Experts of a small language model: a shared expert of 64 neurons.
Below are experts of layer 2 (counted from 0) of a mixture-of-experts language model. Rows are named router (the router's row for the expert), gate (a neuron's input weights, with its number), up (a neuron's input weights, with its number), down (a neuron's output weights, with its number) and show model dimensions 0-191. Each number is 128 + 32 x the weight over its row's rms, rounded and kept within 0 to 255.
After each expert's rows: "comes after" lists some tokens at least twice as common just before its tokens as in all text; "gets" lists some tokens that make up at least twice as much of what it gets as of all text. This comes from a sample of Wikipedia text that the model never trained on. Tokens count by the router's weight.

# expert 23
router [104 177  97 123 127 132 121  84 145 112 136 117 115 138 126  80 150 175 106 150 125  80  80 106 120 125 146 107 145 140 121 164 108 119 180 100  83 100 133 138 145 176 128 108 109 146 118 155 150  96 175 141 114 140 143  70 120 136 173 170 170 247 101 133 121 100  77 119 189 180 151 131 166 145 152  80 128 171 120  96 160 103  77 125 165 145 128 230 191 137 118 129 143 122 131 181 118 202 108  90 134  93  94 148  92 151 115  85 110 186  68 134 131 179 119  69 143 129 110 109 124 124  82 146 173 104 118 123 138 143 121 142 171  99  62 181 117 135  79  59 137 105 109 139  96 148 155 125 113 106  74 173 176 113 133 101 159  38 141 102 138 161 161 113 108 153 176 180 107 130 128  97 143 130 118 109 144  82 106 139 125 176 124 133 110 142 114 115 146 111 162  78]
gate2 [ 88 150 128 200 140  70 165 143 174 117 211 149 117 136 148 162 125 112 109 133 148 143 127 143 123 151  97 146  96 113 137 129 101 120  73  76 156 103  95 126 129  87 127 187  94 137 106 122  97 149 123 133 128  21 116 206 125 137 150 119  94 125 103  84 152 108 128 110 134 139 139  75 166  97 113 122  64  84 115 131 176 191  99 201  77  94  99  97 140 148 100 124 135 100 152 137 163 121 111 128 101 188 165 124 120 113  87 116 167  46 108  99 192 191 114 148 141 117 160 139 158 126 140 132 125 123 104 111 130 215 112 142  96 193 120 120  97  76 153 135 152  46 132 151 127 134 128 135 157 141 135 172 140 110  80 161 115 185 171 167 118 110 120 150 138 118 110  91 169  76 143 140 118 169 109 102 157 145 106 120 150 135 196 121  71 124 138 164 129 137 102  92]
up2 [166 170  57 104 177 143 132 176 100 134  94 177 105 109  94 179  97  84 183 103 129 152 138 158 142  95 133  97 153 118 115 145 176 103  82 162  88 165 163 107 173 138  60 138 108 103 116 142 146  98 106 152 213 127 110  97 162 132 127 137 128 141 131 172  86 134 171 136 174  99  94 127 123  93  86 143 169 136 165 107 116 102 127 114 165 131 105 110 135 131  43 106 157 185 171 158 142 109 130 123 186 121 111 175 139 172 142 141 158 109 165 195  83  98 109 113 200 129 152 127 157 121 136 101  75  87 117 172 102 101 131 119 115 105 130 120 136 122  94 122 155 152  99  78  97 115 147 163 161 132 123  86 162 132 138  77 130 153  45 105 122  83 103  98  81  74  94 162 170  97 192 180 105 115 200  86  91 156 136 175 165 111 104 162 142 120 117 101 118 132 140 108]
down2 [ 70  91  62 136 130 153 134  99  91 146 120 144 167 157 113 116 112 137 133  99 215 146 112 114 110 123  90 151 121 139  95 122 119 127  77  94 188 112 166 107 149 159 119 135 188 157 122 113  92 194 182  74  95 155  93 146  83 128 128 107 147 117 110  94 122 126 166 170 144 148 137 161 136  54 194 204  68 112 132 106 133 145 136 172 150 125 142 160 120 149 124 140  68  88 143  80 147 120 123 145  97 153 171 114 156  85  85 148 163  91 120  77 160 178  56 154 154 124 142 137  75 182 127 148 136 131 141  69 168 130 187  76  98 163 126 162 105  90 112 155 116  99  85 129  66 140 122 126 138 130 103  90  95 139 137 151 161 160 112 147  91 116 135  98 154 203 100  93 227 135 136 118 136 125 115  86 140 110 163 127 136 127 162 105 117 132 167  97 145 169  80 149]
comes after: " the", "\n", " a", " The", " of", "'s"
gets: "-", " first", " New", " National", " United", "ical"

# expert 24
router [ 89 145  74 110 114  92 137  70 187 142 177 132 140 187 136 133 127 108 148 114 127 129  74 196 152  85  98 141 120 180 109 144 151 135  67 158 221 163 155 145 140  91 134 109 138 172  92 126 130 115 176 105 123 126 155  72 104 143  86 167 107  78 209 118 185 131 112 169 104 121 124 143 116 163 109 152 113 161 121  81 127 137  86 110 167 112 110 109 120 136 114 115 132 140 125 140  85 154 118 118 102 163 112  82  63 139 108 116 197  61 113 170  91 179 129 188  81 142 139 152 157 135 117  75 110 148 136 145 152 111 143  90 124  96 102 109 124 145 124 217 164 108 138 133 112 120  96 102 114 172 113 120 112 107 124  92 146 204 103  97 143 126 120 107 131 106 135 179 142 102 153 162 114 112 111  64 158 201 132 181 142  99 202  77 142  84 123 124  95 147 132 158]
gate2 [157 109 144 120 215 159 108 105 157 168 102 123 120 146 123 128 145 129  82 160 111 113 125 133 153 143  73  90  99 156 144 201 134 154 143 117 130 156 107 160 151  99 132 102 124 169 158  83 124 153  66 121 137 140 115 150 146 118 119 124 170 130 176 181 127 111 124 162 189  66 143 105 125 117 135 147 147 119 114 108  96 127  88 150 141 113 174 118  75 144 162 152 180 138 141 136 131 127 113 145 138 143 104 101 149 213 126  31 132 121 152  46 190 120  99 120 145 168 112 136  93  74 129  89 105 196  74 111  55 126 110 131 124  65 138 112 164 120 113 131 109  92 130 106 193  64  70  90 150 119 114  70 176 106 154 164  99 147  99 102 109 103 171 116 106 117 115 103 151  85 153 123 143 144 156 111 147 182  68 125 165 119 110  93 126  98  82 208 130 128 145 184]
up2 [147 162 175 109 115 159 122 168 118 171 146 111 138 134  90 182 180 132 109 162  90 136 171  93 136 127  52  39 117 121 148 135 132 137 184  67 115  65 119  85 121 102  94 134 104 166 133 143 104 147  67 145 153 131 141 120 159 109 118 159 141 134 145 161 103 122 103 105 144 123 174 160 143 101 117 196 149 137 183 100 189 152 109 125 106 167 144 112 100  92 140 196 112 109 165 104 135 153 113 135  99 106 138 173 158 164 101 108 113 142 148  70 143 162 100 136 136 166 100 144 148 102 157 128 123 155 100 105 111 186 180 177  66 121 132 144  91  89 164 103  84 132 140  58 123  82 170 109 179  77 146 147 180 138 131 114 117  82  97 156  72 170 167 127  96 132 123 134 133  96 229 114 145 141 139 138 126 118  82  60 178 164 161 156 136 109 152 169 140 146 139  77]
down2 [ 58 124 150 126  83 171 130 173 129 102 151 131 100 161 160 144 160  26  90 138 158 144 119 106  90 131 173  89 117 133  90 132  79 189  96  91 178 166 134 116 175 141 160  99 143 135 103 134  94 132 104 128 169 122 148 104 141 154 115 166 104  74 129 105 118 120 116 105 171  67 166 136 156 208 146 162 161 114 113 163 107 206 127 109 150 131  68 106 167 115 119 130  81 151  86 147 125 124 102 132  82 105 124 151 140 107 146 148 176 131 169 127  90 111 111  85  88 175 128 130 145 134 132 111 102 116 101 140 115 178 113 137 117  82 174 102 162 159 213 183 131 176 145 135 138  93 103  69 161 170 154 107 148 113  70 121  26 102 135 156  89 151 146 108 141 142 120  94 108  76 137 121 173 140  75 108 117 164 164 141 168 138 168  95 117  98 136 109 100  78  96 148]
comes after: ",", ".", "s", " that", " where", " However"
gets: ",", " and", " that", " he", " which", " also"

# expert 16
router [155 124 134 169 118 122  75 115 167 144  88 154 143 129 170 139 140 149 116  95 145  96 166 147 148 183 185 112  98  74  95 135  63 110 137 177  86 131 113  68  91 107 130  88 127 140 110 105 110 116 167 127 131  89 104 108 154 138 163 128 157 119 105  98  75  92 119 107 198 117  36 131  94 156 141 159 115 125 161 109 192  87 190 126  91 147 123 177 137 147 114  73 119  75 106 115 159 112 132 184 119 157 111 150  91 142 124 127 105  25 125 162  93 158 117 175 130  71 129 181 192 115 116 120 129 130  98 103 141 111  77 170 154 137 108 131 149 157 138 103 110 105 193 128 118  96 123 143 171 160 164 143 129  98 176  90 125 133  85  98 131  80 121 145 155 142  74 150  94 112 133 179 130  98 117 137 110 148 156 125  96 100 177  52 177 210 111 121  99 109 163 143]
gate5 [102 173 181 175  96 115 135 159 143  93 100  64 134 162 176 111 158 171 109  95 156 129 139 164  97 149 176  85 101 138 143 129  76 135 159 150 133 131 122  71 152 151  90 162 139 104 166  88 137 124 162 150 143 155 128 109 119 135 162 180 109 145 125 144 177 158  72 152 146  88 132 112 121  96  88 217 119 190 171 133 126 112 129  99 114 120  99 134  78 132 138 140 126 146  90 102 153 150 126 172 141 206 186 173 165 164 111 179 145 165 145 125  98  99  95 156 131 101  91 138 122 120 145 138 192 147 182 150 163 134 100 112 106 150 132  57 101 129 155  96 144  96  92 122 111 113 161  99 133  65 180  82 152 129 140 126 185  87 108 110 177 159 168 161 109  82  83 173 118 203  77  99 102 111 133 181  43 156 112 122  94 139  91 100 112 146 140 173 117 115 134 143]
up5 [154 169 140 107  83 195 153 156 104  52 101 117 223 115 111 113 137 167 182 157 177 150  75 180 167 124 115 103  79 213 122 119  73 106  96 164 115 140 123  69 164 180  63  60 131  90 147 158 138 128  67 131 121 135 130 121 144 146 115 111 145 146 141  88 100  95 142 161 111 131 162  84 136  86 147 165 141 193 133 135 150 100 118 138 164 103 103 106  90 160 147 107 100 159  71 171 161 139 152 103 121 113 113 140 141 133 175 109 145 136 101  97 142  93  95 134 101 154 141 134 117 105 169 126 122 111 128 156 184 153 129 138 164 144  87  78 116 112  81 125  86 192  86  85 164 148 131 130 114  92 122 123 138 106 130 159 149 109 135 188 207 164 117 150 160 131 136 105 171 132 125  96  92 140 179 113  78 106 130 187 171 153  86  96 148 107 130 172 113  85  98 141]
down5 [ 83 139  67  80 148 172 164  95 131  82  65 127 146 132  98  91 133 124 131 196  83 114 129 173 135 130 140  97 117 136 170 110 162  76 140 133 164 114 181 102 165 140 124  93 144 140 142 140 115 118 107 154 125 107 121 122 141 173 173 135  85 136 132 190 130 134 109 126 109 144 116 152  93 110 172 134 124  82 131 164 127  86  78  93 154  76 208 116 107 164 161 111 189  95 118 157 154 124 160 167 100 129  65 144  89 122 161  90 208  94 125 184 178 119 106 118 116 126 136 119  78 109 119 111  52 167  85 141 102 103 160 152 123 152 176  88  84 155 135 134 110 151 136 172 150  64 147 181 174 121 125 150 116  50 143 147 149 115 160 122  87 162 155 137 137 134 103  64 147  82 140 115 172 148 107  64 138 106 119 113 194 104 177  94 188 131 160 108 121 115  95 147]
comes after: "0", ")", "1", "2", "3", "4"
gets: " |", ":", " to", ";", " would", " –"

# expert 2
router [116  89 163 150 101 123 149  71 150  86 107  76 156 112 109 160 160 122 175 119 109 115 135 122  93 166 170  91  87 155 104 118 174 119 115 140 120 105 106 168  98 108 113  78 158 142  80 145 159 130  64 150 105 125 180 121 102 133 107 134 133 126  64 112 180 185 130  72 145 150  40  87 110 195  92 128 155 121 168 201 108 120 106  80 116 149 150 106 194 121 119 108 170 122 103 158 155  94 134 158 154  84  59 137  59 113 116 149 133 140 130 151 180 144 108 119 141 154 131 116 120 137 125 129 132 105 109 114 140 106 139 164 178 112 162 101 144 204  59 120  71  86 126 194 119 176 144  94 124 155 137 160 167 143 121 166 171 126 125 149 157 122 105 179 138 111 111 144 170 165 187 105  92 138 171  85 147 107 123 109 103 122 143 107  99  65  97 111 153  48 166 127]
gate6 [145 188 147 132 116  95  78 138  79  59 139 125 141  93 136 101 199  99 119 149  38 119 116 110 201 126 156  83 130 141  78 157 104  32 131 142 147 154 125 122 123 143 151 129 129 114 168 165 124  95 105 126 167 145 124 153 187 105 122  97 123  93 148  90 110 146  61 106 122  97 146  82  50 117 137 128  51 109 106 135 101  85 160 120 100 151 143 112 110  87 155 114 107 103 127 170 141 143 168 138 104 165 137  79 125  87 126 132 200 128 118 149 158  65 112 151  97 150  72 106 146  91 122  97 131 130 108 136 134 156 144 151 132 150  99  91 150 130 160 242 115  78 161 125 178 134 129  93 101  97 146  74 133 159 174 120 109 117 132 139 145 191 152 145 162 143 174  74 101 144 113 171 133 123 136 172 195  96 140 108 103 159 126 128 162 113 143 138 132 178 119 144]
up6 [106 125 115 103 187 117 117 165 129 145 178 124 155 129  83 116 169 116 109 136 161 194 142 122 161 142 125 116 165 171 116 130 134 123 152 100 108 154 107 144 158 159 172 152 172 108 109  85 149  65 142 158 123 164 100 157 127 180 130  58 146 122 123 122  78  91 179 174 127 111 140 143  70 103  72 163 187  92 166 155  80 130 181 184 160 133 161 133 105 144 109 154 167  85  85 153 125 128 138 133  43 115 125 154 119 193  92 137 129 162 122 137 138  85 145  74 157 107  97 156 113 107 137 118 166 108 171  61 159 142  96 127  73 113 117  79 115 105 156 142 141 161 107  93 108 104 100 100 141 104  87  55 148 126 178 120 216 118 112  92 119 171  79  66  85 130 125 140 129 135 129 138 121 101 185 116  86 207 127 142 130 100 126 119 116  86 174 171  97 166 126  92]
down6 [154 106  99 140  62 135 148  67 108  93 172  95 112 129 131 116 122 159 144 162 156  80 166 159 149  93 172 139 180 127 130 134 164 130 135 129 109 140 129 118  70 103 107  76 203 200 116  90 101 155  86 101 152  73 149  91 170 101 179 101  65 143  88 172 106 142 138 140 129 154  96  87 157 128 121 106 137 147 133 129 182 112 143 124 138 121 122 131 176  54 124 100 105 114  98 121  86 137 112 104 168  94 115 120 135 180 170 176  71 169 128 128 111 141 147 138 129 111 163 141  77 128 146 132 124 141 114 160 152  97 135 192  99 139 146 125 183 177  76  81  99  70 145 134 117 156 148 108 107 113 119 208  99 176 168 152 109 134 102 141 230 141 179 157 142 145  97 104 161  97 115 125 113 118 130  76 177 170  86 110 150  92 137 135 121 122  87 170  77  71  90 137]
comes after: " of", " in", ",", ".", " to", " on"
gets: " the", " a", " and", " The", "'s", "The"

# expert 13
router [118  75 166 162  67 153 146 144 123 140 129 117 182  88  77 107 102 143  91 166 167 111 226 171 161 179  96 100 165 144  88 167 157 170 114  88 105 207 174 159 123 108 135  53 143 115 146 114  82 106 129 106 110 106 140 132 100 101 153  74 124 101 101 158 144  67 122 154  83 155 129  85  63 139 119 104 122  95 135 132  61 128 153 108  89 114 127  72 133 107 139 146 166 136 197 133 141  77 104  88 123 179  79 147 134 121 132 140 123 162 158 130 140 146 117 153 107 117 120 130 149  87 146 123 121  91 165 124 114 130 149 109  71 129 132 130 118 143  89 140 232 135  71 153 155 158 101 172 174 124 103 149 125 106 155 101 104 130  88 172 130 132  92 129 133  94 156 114 143 161  54  89 138 145  92 176 158 156 112  80 127 136 122 168 112 207 103 162 138 136 140 160]
gate7 [ 85  95 111 140 180 116 108  98 116  81  85 155 166 159 118 157 156 130 145 154 109 129 118 116 128 132 109 126 115 188 114 177 115 163 106 136 135 144 157  72 150  78 118 170  85 165  93 113 129  97 122 129 169 148  98 100 138 176  90 116 153 107  94  97 157 124 109 128 115 152 104 124 172 142 162 162 178 118  49 109 136 147 106  91 140  80 181 145  31 141 141 166 133 124 141 157 112  87 144 146 108 186 112 184 112 124 122  63 150 139 103 139 150 105 144  64 121 115  84 125  92 113  32 145 146 129  95 149 159  61 140 200 110 125 114 157 142 125 164 100 122 107 114 139 128 161  76  99 117 122 138 141  68 114 122 164  86 119 165 134 132 154 113 105 181 108 135 134 114 135 132 166 119 165 123 155 105 162  93 168 124 152  95 100 164 138  48 187 224  50 148  98]
up7 [139 175 126 136  69 124  91 108 148 141 190 164 138 126 103 108 161 155 133 132 123 111 114 110  97  80 156 149  85 143 158  50  82  94 151 136 143  88 103 164 157 111 158 143 133 166  79 136 150 115 129 148 119 129  97 132 133  69 127 106 132 135 183 106 122 207 101 140 137 108  79 152 124  78 120 102 122 127 110 137 166 121  52 187 125 171 164 134 183 129 135 152 131  47 128 158 129 104 171 120 152 106 152  75  95 135  58 125 155 112 139 125 116  76  93 133 128 188  99  92 125 149 140 173 212  87 112 129  97 142 116 137  80 130 131 170 101 147 158 186 116  77 141 123 135 147 136  69  93 112  89 129  87 121 134 149 167 119 166 100  87 159 200 152 166 160 143 125 177  90 147 169 129 154 174  96 113  90 133 148 175 166 143  68 142 103 120 136 214 163 104 112]
down7 [114 166 152  99 141  84 103 100 155 143 208  77  98 131  99 142 109  66  83 154 121 116  74 129 144 150 107 174 171 103 127 172 104 120 122 115 140 138 113 148 119  96 139 151 121 137 189 123 169 137 145  58 159 116 129 195  66 173 124  48 166 172  91 183 122 138  94 114 100 135 133 148 122 192 152 106 125 201  76 105  94  87 124 164 121 158 117 124 140 181  91 144  83 112 148 128 166  95 109 129 154 174  77 135 124 118 162 138 114 146 179 120 104 159 131  75 137 108 167 133 130 143 145 110 111 138 127 169 158 129 156 157 188 103  81 118  92 112 152 109 100  38 109 122 168 117 182 104 182 153 144 118 160 142 100  83 140 117 165 125 158 162  72  82 145  82 191 144 154 120  98 117 133 143 152  97 138  82 144 130 170 127  98  98 129  90  53 107 117  98  91 138]
comes after: "\n", ")\n", ".\n", "\"\n", "D", "N"
gets: "-", ")", "e", "us", "a", "as"

# expert 4
router [ 64 140 135 128  69  73 162 114 114 147 125 105 125  77 147  64 121 127 122 155 157 137 117  70 106  91 115 142 139  99 151  73 113  93 117  94  29 183 173 197 122 148  94 116 128 151 199 155 202 142 129 153 192 148 119  90 121 169 111 144 106 160 181 108  82 149 171 138 101 117 166  94 126  73 139 136 155 115 146 126 100 151 114 132 172 121 172 146  60 140 105 120  66 171  97 116 128 157 122 162 153 173 121  97 120 111 118 123 122 165 100 156  91 104 107 137 157 116 137  89 163 155 151 154 133 111  80 195 140 137  97 143 170 114 178  88 101 133 154  74 132  88 146 136 147 108 173 130 163 108 134 113 122  94 130 106 115 140  88 111  93 117 107 103  64  93 132 124 153 163  81 134 118 148 105 107  85 121 105 102 114 125 144 200 118 182 137 100 113  70 214 104]
gate5 [117 108 182 119 125 137 178 136 177 118 109  60 141 149 116 127 191 166 120 141 123  99  71 143 131 122 171 102 129 137 206  99 166 127 122 140 118 155 177  43  93  82 129 161 115 160 145  46 136 116  92 167  93 154 113  93  96  80 190 129 104 169 129  99 126 109 116 124 118  95 163 104 152 106  43 174 131 134 148 123 164 107 110 161 143 165 101 118 135 115 137 110 177 146 127 126 155  73 126 102 160  95 183 142  85  84 144 115 124 113 173  91 105 107  75 145  82 142 144 124 135  87 117 147 161 127  84  78 116 151 122 134 111 114  99 134 141 113 168 115 127  96 132 119 129 137 184 161 163  73  76 175 157 163 137 180 194 185 152 135 204 109 131 130 169  94 175 129 222 122 142 122 127 153 134 131  95 162 116 140  81 122 167  78 109 140 111 101 155 119 125 163]
up5 [118 184 132 137  83 181 123 144 169 138  91 163  99  96 132  97 156 143 142 164  57 139  98 136 112 121  89 120 151 114 138 111 151  90 147  75 192 102 131 105 126 192 136  78 138 162  80 189 133 119 198 148 128  93 154  95  61 122 140 125 157 200 156 113 139 119 149 164 154 173 122 139 156 101 162 102  78  84 120 154 159 182  72 150  90 143  37 163 175 122 118 149  61 149 134 121 150 121 162 147 135  93 152 127 105  99 120 136  76 108 127 147  87 124 140 143 146 158 138 155  86 106 131 110 149 150  96  64 127 190 129  86 139 171 108 125 159  79  96 126 175 106  98 168  66 149 143  96  88 140 156 121 137 141  88 124 192 130 175 143 159  81 122 125  89 122 149 138 158 114 125 119 108 194 156  98  95 118 155 122  62 175 107 112  93 108  88 156 131  87 127 163]
down5 [156 103 102 112 107  92 117 107 162 199  94 141 124 123  82 108 143 140 185  98 152 153 132 148  90 154  92 158 107 141 148 141 159 117 126 120  33 129 127 126 117 147 153 146 114 186 128 183 158 169  90 164 174  91 128 149 172 161 163 135 100 177 139  97 108  96 156 151 121 131  79  99  72 146 139 160 160 127 168 123 141  93 189 112  77  92 122 122 153 209  59  60 126 115  74 123 153 135 153 129 110 140 137 106 119 102 106 153 129 157 136 143 118 111 143 117  81 122  85 144 146 107 130 117  91  96  90 130 146 127 109 126 160 101 136 150 147 140  96 106  74 108  90 146  94  80  98 147 143 157  60 108 121  75 125  93 115 158 132 174 132 164 162 111  75 112 131 189 224 190 170 188 152  95 110 120 138 136 114  84 160 128 124  96 142 199 189 120  85  85 157 149]
comes after: " ", "–", "201", "202", "200", "199"
gets: "0", "1", "2", "3", "4", "5"

# expert 3
router [ 67 134 112 128  74 119 119  95 126 109 138 134 166  94  80 141 153  90  89 160  86 146 144 153 148 124 106 181 139 133 111  81  97 120 136 120 158 115  85 168 133 148 124 116 120 107 141 169 109 132  68  72 128 132  80 126 160 133 143 145 148 146 156 141  90 149 148  94 142 126   8  26 114 125 156 117 163 101 119 143 201 128  82 136 142 190 138 106 149 139 187 115 166 106 108 155 149  73 140 163  91  97  84 107  50 140 119 111 125  79  99 116  61 143 137 132 141  70 102 109 189 171 117 140 138 124  86 155 160 144 118 184 128 140 102 155 134 115 159 114  79 185 116 193 126 137 135 147 198 121 215 148 106 104 133 119 131 122 129  78  93 128  95 115 142 125 179 105  87  78 153 117 101 143 134 118 150 137 121 135 146 134 173  69 120 175 171 156 140 121 148 154]
gate4 [139  92  89  69 109 159  91 131  92  65  99 138 162 181 128 121 134 124 168 121 147 146 136 133 154 101 125 144 109  89 120 146 111  94  87 156 105 143 143  62 115 109 107 146 105 156  89 150 138 161 141 142  94 220 124 149 161 109  85 183 165 171 101  46 115 111  85 133 118 160 116 147 142 121 129 199  76 136 181 123 123 170 119 157 136 159 120 142 114 142  96  99 150  69 139 159 133  64 133 109 151 173 167 142 128  97  88  79 179 148 101 132 117 133 100 123  84 157 100 166  99  80 113 145 152 109 112 146 132  66 121 136 128  50 136 106 128 131 149 200 136 160 185  71  96 145  75 149 141 135  70 217 199 145 130 129  74 155 147  98 129 155 145 145 136  96 121 138 137 149 175 133 140 125 126 196  81 116 147 141 165 113 123 122 115 117  72  77 172 122 125 154]
up4 [165  85 167 193 157 113 126 121 154 173 132  60 130 104 130 117 119 101 139 157  92 114 189 144 193  95 171 128 123 128 139 164 105 152  60 112 146 171  97  71 105 128 125 127  63 131 107 140 176 170 104 136 102 155 117 135  78 101 146  95 111 125 137  36 148 125  84 133 195 114 151 122 112 114 123 154 171 180 136 157 145 109  61 212 104 114 145  90 120 184 149 168  92 113 185 111 156 136 101 115 141 136 158 148 101 135 153  99 143 128  31 135 144 115 123 155 205 162 150 146 115 110 131 115 134 180 125 109 133  41 136 151  86 114 132 133 164 172  97 130 115 108 166 129 121  87  60 150 133 100 141 144 153 156 149 142 151 114 128 132 133 117 127 115 109  74 109 127 161 148  92 101 108 103 118 140 132 112 114 141 154  91 130 136  97 114  89 147  35 180 109 193]
down4 [138 111 192 115 113 111 134 123 118 177 171 131 133 102 114 131 167 127 124 121 128 108 122 174 156 161 123 129  66 125 150 116  89 117 106 164 112 167 187 152 146  74  68 175 164 153  83 164 143 122 125 128  97 140 154 141 118 108 173  76 164 154 120  85 103 133 100 112  96 139 144 136 155  35 155 132 118 159  84 179 143 102 107 132 159 130 155 101 156 151 124 170 166  90 140 156 138 112 173 124 167 109  88 208 129 131 102 160 153 178  51 106 124 187 105 111 163 181 108  86  82 110 110  89  91 162 115 173 174 108 153 133 103 126 111 144 121 168 134 147 102 154 126 137 106 112  65 104 154 123 114 148  96 103 116 130 135  76 142 109  49 166 178  97  86  71 145 121 165 117 148 122 123 112 167  90 147 132 133 144 167  76 122 144 130   0  95 118  98  98 143 156]
comes after: " |\n", ")", "0", "1", "%", "2"
gets: "|", " |", ":", " a", ";", " /"